{"num_hidden_layers": 12, "hidden_size": 384, "n_experts": 16, "experts_per_token": 1, "d_expert": 512, "d_shared_expert": 0, "hidden_act": "swiglu", "moe_layers": [0, 1, 2, 3, 4, 5, 6, 7, 8, 9, 10, 11], "router_score": "softmax", "normalize_top_k": false, "routed_scale": 7.65, "balance_loss": 0.013, "balance_bias": false, "router_z_loss": 0.0001, "init_std_router": 0.0147, "lr_router": 0.00204, "num_attention_heads": 4, "num_key_value_heads": 4, "head_dim": 96, "vocab_size": 23472, "norm": "rmsnorm", "norm_place": "pre", "norm_eps": 1e-05, "positions": "rope", "rope_theta": 10000.0, "rope_fraction": 1.0, "qk_norm": true, "attn_scale": 0.102, "tie_word_embeddings": true, "parallel_block": false, "init": "normal", "init_std_qkv": 0.0255, "init_std_o": 0.0, "init_std_up": 0.0255, "init_std_down": 0.0, "optimizer": "adamw", "learning_rate": 0.00138, "lr_mult_o": 1.5, "lr_mult_up": 0.966, "beta1": 0.9, "beta2": 0.98, "lr_head": 0.00921, "warmup_steps": 394, "schedule": "cos", "final_lr_fraction": 0.03, "batch_tokens": 131072, "max_seq_len": 1024, "doc_mask": true, "train_tokens": 1054000000, "max_steps": 8042, "dataset": "wikipedia_en"}
Below are experts of layer 9 (counted from 0) of a mixture-of-experts language model. Rows are named router (the router's row for the expert), gate (a neuron's input weights, with its number), up (a neuron's input weights, with its number), down (a neuron's output weights, with its number) and show model dimensions 96-191. Each number is 500 + 50 x the weight over its row's rms, rounded and kept within 0 to 999. Numbers have three digits each.
After each expert's rows: "mostly gets" lists some tokens that are sent to it at least half of the time. This comes from a sample of Wikipedia text that the model never trained on.

# expert 1
router:452613621437504465519596511479523444464469450473497553427554519487464537461458471500523463501532474435440500410590479511466510445549461569437518524514466502527615504507486505494566571408604572449540504509523562519475448493564510575483460453510502531584464516456461497486440531526412500539
gate3:442496548455563452469521479559492500476497546520411428557453531492480577534528520459462419493544404482502505430495543454363441466512500511507472515503562469398493493522485451425493404458476502466507510475507493491438469476454563514525586468480483576547479547539501578399436623512467547540
up3:482423465491504485578465505537474546489510431485565625435555496531599560470466488531532474496489605505452475494516452521437409422544490490565582539549459499576510465527519537548413520560501549525400543531620555556476488519567481535414535526415450402543433418538467505523536458545508506521
down3:398619447465446559498475545518548351478522492501503520472519466450468559451500576474528448457447499409509495582483469530613383605486498401471475465487523511486548518531485519468545537537549503498445495546538474443413467453513484484534454484440478388504538544520500469559478532461415551516
mostly gets: " it", " them", " well", " him", " very", " himself"

# expert 5
router:451519596543521505572485483416497410501406517525522516467541557506456545525428503518517422515505494456433517424596444485513469440487486554461517451526444464507563443447495527472506644426535517473478485510541557531497449501585462548464514455506509561628494535508495526482450521518447517516
gate3:458537557536422474537492445480481445438450525453530522406580549571557507495595483521604406430472484402501511469458514445500496564500537490411523446565509462458402530574522484524443582470538544465520495501500452420553562560560542432482559459538600481596542542526417538541559513449523519492
up3:472540541494513530542519496544579490412517499572547510498502453416571462484479456476447455429516553478463496476497443447478496524543441489556407447477516507409509542499462497522538510524525417539454506586540457510488481482587469517518594605588491523418523440395491496503537437508488566514
down3:454473486470406565484538523541502467445525407525440484514454398497498456512537480504455524557565476400520515541525510543469495517427530486355556578522387553488432523502469520434423509366568573441478572453475448471429519493430448566487513555445434471492555527524476497458465423488452502538
mostly gets: " would", " could", " can", " did", " will", " must"

# expert 2
router:450503566491454467526567582474489452529444483551507495489518521490438517437437533504539474537543528447507467420589499463514466494503433511490517428578507469546615391448527531452522509409520455448508541535578590466449501515648542522501442502549506522596524482530477540468417520537491541537
gate3:442532577510508670537571465558568466533495490561528497537440546501535466465528554579472554532539486447406538439495517452542471475511477534595558576427463491542456443519480592523487492506543434562527474474481501490423431530540464448430434503612552444619521534583447487501493491501503506595
up3:400435513501534495470529509514476504536452481406539511486508387453519479531539543507523496497539597455565501397481521435467557482594523465489478397532503450540489438451463511517540517495490488501511499520532406501355534413532566509489532416586599416553479430556514477511538432524393464466
down3:425508447514547493493555466544520474513497464477516520389467439460383432559455464424573561567458457452523449445431499524453540596517529552501578381552570464448457568454545416522526478477468535580533465507494530491414588528461454468545514458487486452483396549452558446539510429533448492508
mostly gets: " Z", " Bh", " Kh", " Mr", " C", " Sch"

# expert 10
router:500509556463468500565468507442529414498432514500548558424622516565501520491454467540486447509524444434449516504553417500507533473501493536529491500519352492521558445455576495422521555493508458476502455460542544559449475464535511578456468462559492462525533522463422560445402571509454511550
gate3:419488422477459444557479521502429384595470474491417482521621464544584456431581509473513525454402521637413462448578477547468512506545464534470555440509419546398500510474541509497505521430552460476385526505555422533488521533452433620573562524450485500446444425485557475541364524475404427536
up3:539543474502423500561507491553437434474625407461500477594530484503423465429564451451532462514481420444475598566480523501529585592502449505584502539500503492644574411533532451503564535496548501512447522475545442578517479564502591587396549546532525504474549443475502484449488526522527535501
down3:465506504615463445465523582466488569503439515443533551522522555502446468581506518511449510544433488479461527517409500569483529529510553471487476474576432464561445576518505514495546479536468507511466514497597522450496516544439543491512603470550550494366531426431514501407608484529540498452
mostly gets: " River", "ville", " Creek", " Angeles", "burg", "borough"

# expert 7
router:367497463455547601514637540487467452544423487450512588474564496443491505480464513525453405497525511442494565509551449471427473440490512508482506504527463485517595402477489479482498578480445525419481521517457580506499462608558555535437512458558532542488474512565518565525486557568482526477
gate3:369569471524444459469512518575500526524443481489473376492468499509543418493467445460547442547520460490538561496518539566444480540481454435539481584512449504535468407493488472540437492484464518461434518530530522640429523546472572564521371503443397413536496540579468464481463516539476493491
up3:561545517501407501514533520558527538460485490513515502507540446515492504524353509482514494515434473489475599409497522532496461550392574384514437497471506461467414464542509481515450459459520422538456524463531397454528508514587606547547541503503473517478518500479492494467507515411496625444
down3:551534534613464521493523565535393403477514483499473502552538485529457443558565483615389574524475382477509475464452463510553453518390451499562419491502546470524558525567427477590425461494488496458488347555479459464490510580414518587455420546502477478463499531532530498431453477446524523448
mostly gets: " Apps", " Coordinates", " Species", " Born", " Clade", " Date"

# expert 14
router:495527554453496515571484583426452446528456477529562535484563592466465510459452543481452483522575502422502519487560488470419528500533511528468517430542439445551584451473482526508531504417551519487559490501559601475482489492544495576496522481582479535533507555479420527497418503505468443541
gate3:535453465531575494485472498607524519441570434508546562480578523552588534539576410504424504439515468588491482472513495487577502494496553440439411576581490481551499430426409405580606573429535521496461498561505541526568536448457401523396546515393608503430468528454473548549600507499537541493
up3:487456419436532509449457482513487550534570437503528512486461562452490410482527468533461474500571469483488521551483434436536536502433526524449557513551552457587432512532450468471544516434518559525630522482514648465511522392427494492520475594509462537482485521485413597557513434530536514586
down3:520657517471601522488395531504576462514464508539496489529546503461545527444528542525424483508624428511518537493528414499484488439545519447570620514535483564567461449469444524442409500568488467509500585509480478505498456487473363525535414585548459447502541529506491470552434540583485479592
mostly gets: " winning", " joined", "Scientific", " won", " signed", " defeated"

# expert 9
router:505498519508512470514553577466410427474482478548525537469550537472518481483550544535523455490510481494469533512563436507451477493552495503481485421575498474498565460528520530521523520420539559418534505434498584548506527494504570624455413471576481501624481535494465545514470544568493508512
gate3:486445503501494583601452515493421505400519521530487548543562552462581448509538488340532530529472536515516507449514511470554591450422400460540571570551480529477497465488425514380536557520500427602500434528482534524450568475506468502517487408516571533469463564481440486567519514465391451419
up3:365561549452459499572520514523506336466402498474480508504483496555557557492501510481592497524509437586535546507555479482476518545508497593512455470524498502434506499471524530488514482458503463471487469442501479501408466409442489519539476569561509462549440475520502440543466513502462529485
down3:464433521566481522489443424479551376417523520546506409397553493472395442535451520544481461475467537440569584457532582480552571389515545467495463485527506506510450568412495450532511369508497403451481459554485541494527489455473558457488459608606421574450511483482699482475532500476479394488
mostly gets: " footballer", " politician", " born", "American", " Yorkshire", " lb"

# expert 15
router:480595533410508603560599558448507409514438477527508513445547532522482554466447529502471470549556455487401513443591484495505480441558458514487534455512480525534584411486492499499509530453520540480535534520535613538455479502578543572471473477533483546528494471529439581503430528538445538535
gate3:470493425519495498434530503525519491500468600523498502487496505472438491534627454526520467411499445531490543485566515452445422493620541459432578551492401465465513401545505596584434472452592510536349480447526465546533410484502410586445547482524392425549455459498525503476510459496503437463
up3:486498424618448473551468513569522533512567476500598494535481521610566384512518436564384553415436493460411432556463500566549477522466533450519460493489511536563527539465498445492483524447490455427504404540563509490508501469627495423452525508519526504500493495446559456549452525459480541529
down3:483567550420551489479436519455526454604553456444480468477485433501518563469522438558488485459516574456542519445513531485531601492496489519449477535458510467539595597544532604473432377438521487604460551448492615516555519420553444441558521458490465529550533479571479470408466559492436481543
mostly gets: " small", " large", " important", " similar", " various", " political"

# expert 8
router:467520520428504606595605537490527414570472453550465535464483518448490492450453528493484458571537487460487514468561505511520442441506459483496561446506392465525514428475514480494539505481464548496461480469522560557455492532499505649449492468518540524514452553547485485506440543535480519511
gate3:575441512482469434472363512416525555475499509579537543456485509471456538584550609464468480390525555564570553529513602459465556568622466597531604540473518517547514450505500504507497388476546512412477396587542493501448618537567448402536448519497499595424548479434525551489524460460483520492
up3:491440515585481534477452475500458443489540446416483461482464512538444388481541550566498471562509488501446537516436352528559536509445454460492465473539480530424490553543503525420408527588540454518529441531457455616522475534491553527547500560537509473539463482436502500412487462596550565558
down3:623597552568536424516481478527545458526495463493473445500516498569569494463441493507490528534473553467370452490467517481418460563464518493461538490614487565522531650518594521433502394544518531509436516510545686532515452487505468492490475481521563484494508487578518521608490479476494463525
mostly gets: " head", " post", " water", " dis", " front", " sl"

# expert 3
router:484509563456524563552461524437496422546505481499501535466562552522518530459492472485515441450553460448430508476551483429504496501461461559427545517569435488547570428443543506493504537423529572373519512481522586523439541503519512519396488477489501522519474500551483467507458507505468583474
gate3:450576516547554536502433454454536479465482452495567587511520477503491414546537473461601492610469511514554618475473506517454482522586423641562527500487552451462426470487496621610376420517542537482423513419560499474425482406524538468523522566476491545473580443467498499518483486437498476427
up3:424439465499486413527471452477520521520437459565484545488488550509440470482568443461511455491485486532484551475560508525450576514454498542552612502462424519505480451499526523517477486439524588555526422530396521556493536448455481476496419534490578531550423457542455437507584468498460454434
down3:524386501579366466481458423492495471452521474396495357488549501464568475471438488504551547515509568541496578502473528357557555524442543489529542487498543572490490545421503537442471488452424495514509511556549540506515527504461466470474483580571534608602583429477545567534473500543642488644
mostly gets: " years", "\n\n", ")\n\n", " =\n\n", " |\n\n", ";\n\n"

# expert 0
router:468549462411494489521511541488503410547517546546526540449513495531459512489472472539524505531527469466454548501525513494473458492526517516479523408562392472615516490529545469530560483470611537462444461488609537538478447452530534593466509498558479516570479498510506480499448516588477580448
gate3:599481453459530521469488545444519493465441455493511501508547561528442582459488524570521427500423480465566466552460514549492446496478524442434416468512596395514487581521490516525535478449512575451512554461495459445442426518500490636457579573572530456467560484504557471491475482502519472471
up3:614456465474493484480493542436501381582493446475621519537460530501504365454586498603566577555483543487572542384434573554500510409577610504542535436566485493534473536448416521508489475467495517482505504488543448562544486554543554545518518479452455457471478573560508534434424529380476528490
down3:536418502546578508502534481551575542502513468473535549524477584493548550423426496530576480609461570483522497499564517526429655491466495473474478406570523525463500507580437482473503488456511563521448439466591506406540494436540440451474553544466464501607519537513548475471440461460410520468
mostly gets: "See", "″N", "the", "aged", "Note", "loan"

# expert 12
router:403606498445465471530520536478483458518457490571563582487546553476441502444492445617510472564559462481469551467572479469464466516535501513475538484534488514508563482510472557445563493421495499454492486522543477540509456541498555536521459494481527500571511497498439526554494475456520449524
gate3:393507496596398447508604484566508394533502604466511515500491487462435524536546520483510496534519501512450623518487492517519473489529508478501528526541432461604540473516559518578443538501550511537438488437514533549483516602507468564452574541416461478441526448534552472493465433513554480572
up3:441488510511532574534478464492437432443489493515423358484591431407486636464422467472481469469423539465487458436449493428564521522539553445610592520514626530481526490480501498402546550546487509531514399516593507446620513417549541435516542440511507562494497506501519532585529476547549512472
down3:521448425469481516582500495482533521604494503595430427481528499535521509427433556540504511472519520532458525510486630481495509468523424519473427510438500509551431583452542533514568528495521578449545432370475438417536457554575486470519578457485472577543550429488482625527480567508470523467
mostly gets: " are", " is", " were", " been", " =", " be"

# expert 11
router:419560587474504546562512512393495385531422493497518579493513573479455543462430482498523466493531476402481518434609473483504508494485494542444451457526470511512577399475498504484500577435535538469518511479504603557490517564574513540447452463553523516626492496536465552450406513520447543522
gate3:521554469489433564512513560502501498512509455528527361493430466546584525458492475577414613536464455638515407512504430493615471439516446490493506489529474489559490536434567554572563413514587449475458529445503504574389402399546517413494482471511501535430430455492480446477499462521480518478
up3:530558513475464563496411475472413462434514504457560583479495460473462525525465511526532477439524476541547528550484409533493552481472485504519547432545560529423420454574458560528497467467579441543509501502489552582540496547589505460531531446523498545473535461563512505485452537524417443587
down3:431644480523431469602494501554462489501567487422465455445529525492410587534460561563440516473521522482506525394429474472531518520502561596517515489509459517499519476493584519488603542485501527454464483593449432489451524584417489465464442522489524485435523571632611564469507509469492426438
mostly gets: " president", " producer", " Producer", "music"

# expert 4
router:450609490503465491535479519419502435520449584529462491491516538547487460482427454539531485526510479470511533411587460453497505497510452514479517497578380535545626467422499508519518541426566440420500518460527576498428473487559535459496452494521555520604480530508460505447421576513488538554
gate3:443476448489414522410548503503525470470491457449495552523532483460491457520472424480426433565547476638413442486418541433519435492608548458563519442523506449497473517475465488390549541548497502565485508463510547497505450448517485482561481535494409491482550415506534586481541479541447475431
up3:489411500627535582533471546535437437535410507454508504502577546542469493457531513501469547488579486550475504463468536492468535549417552475591541501433520492436469374472460518488458500449440516540483439522577504441482470435569502512546430478512564485503570535486521548540424576519461425540
down3:530452504533526455443440577553548550429548587526522488434432483491505398540500454523474520416515556456462474463523560458441496518510511456558538615533550551533495472530627537484584564467429544525471502502433533441545513449374555531402471539477487546527480465515518589586453493488494441560
mostly gets: " he", " she", " He", " they", "He", " She"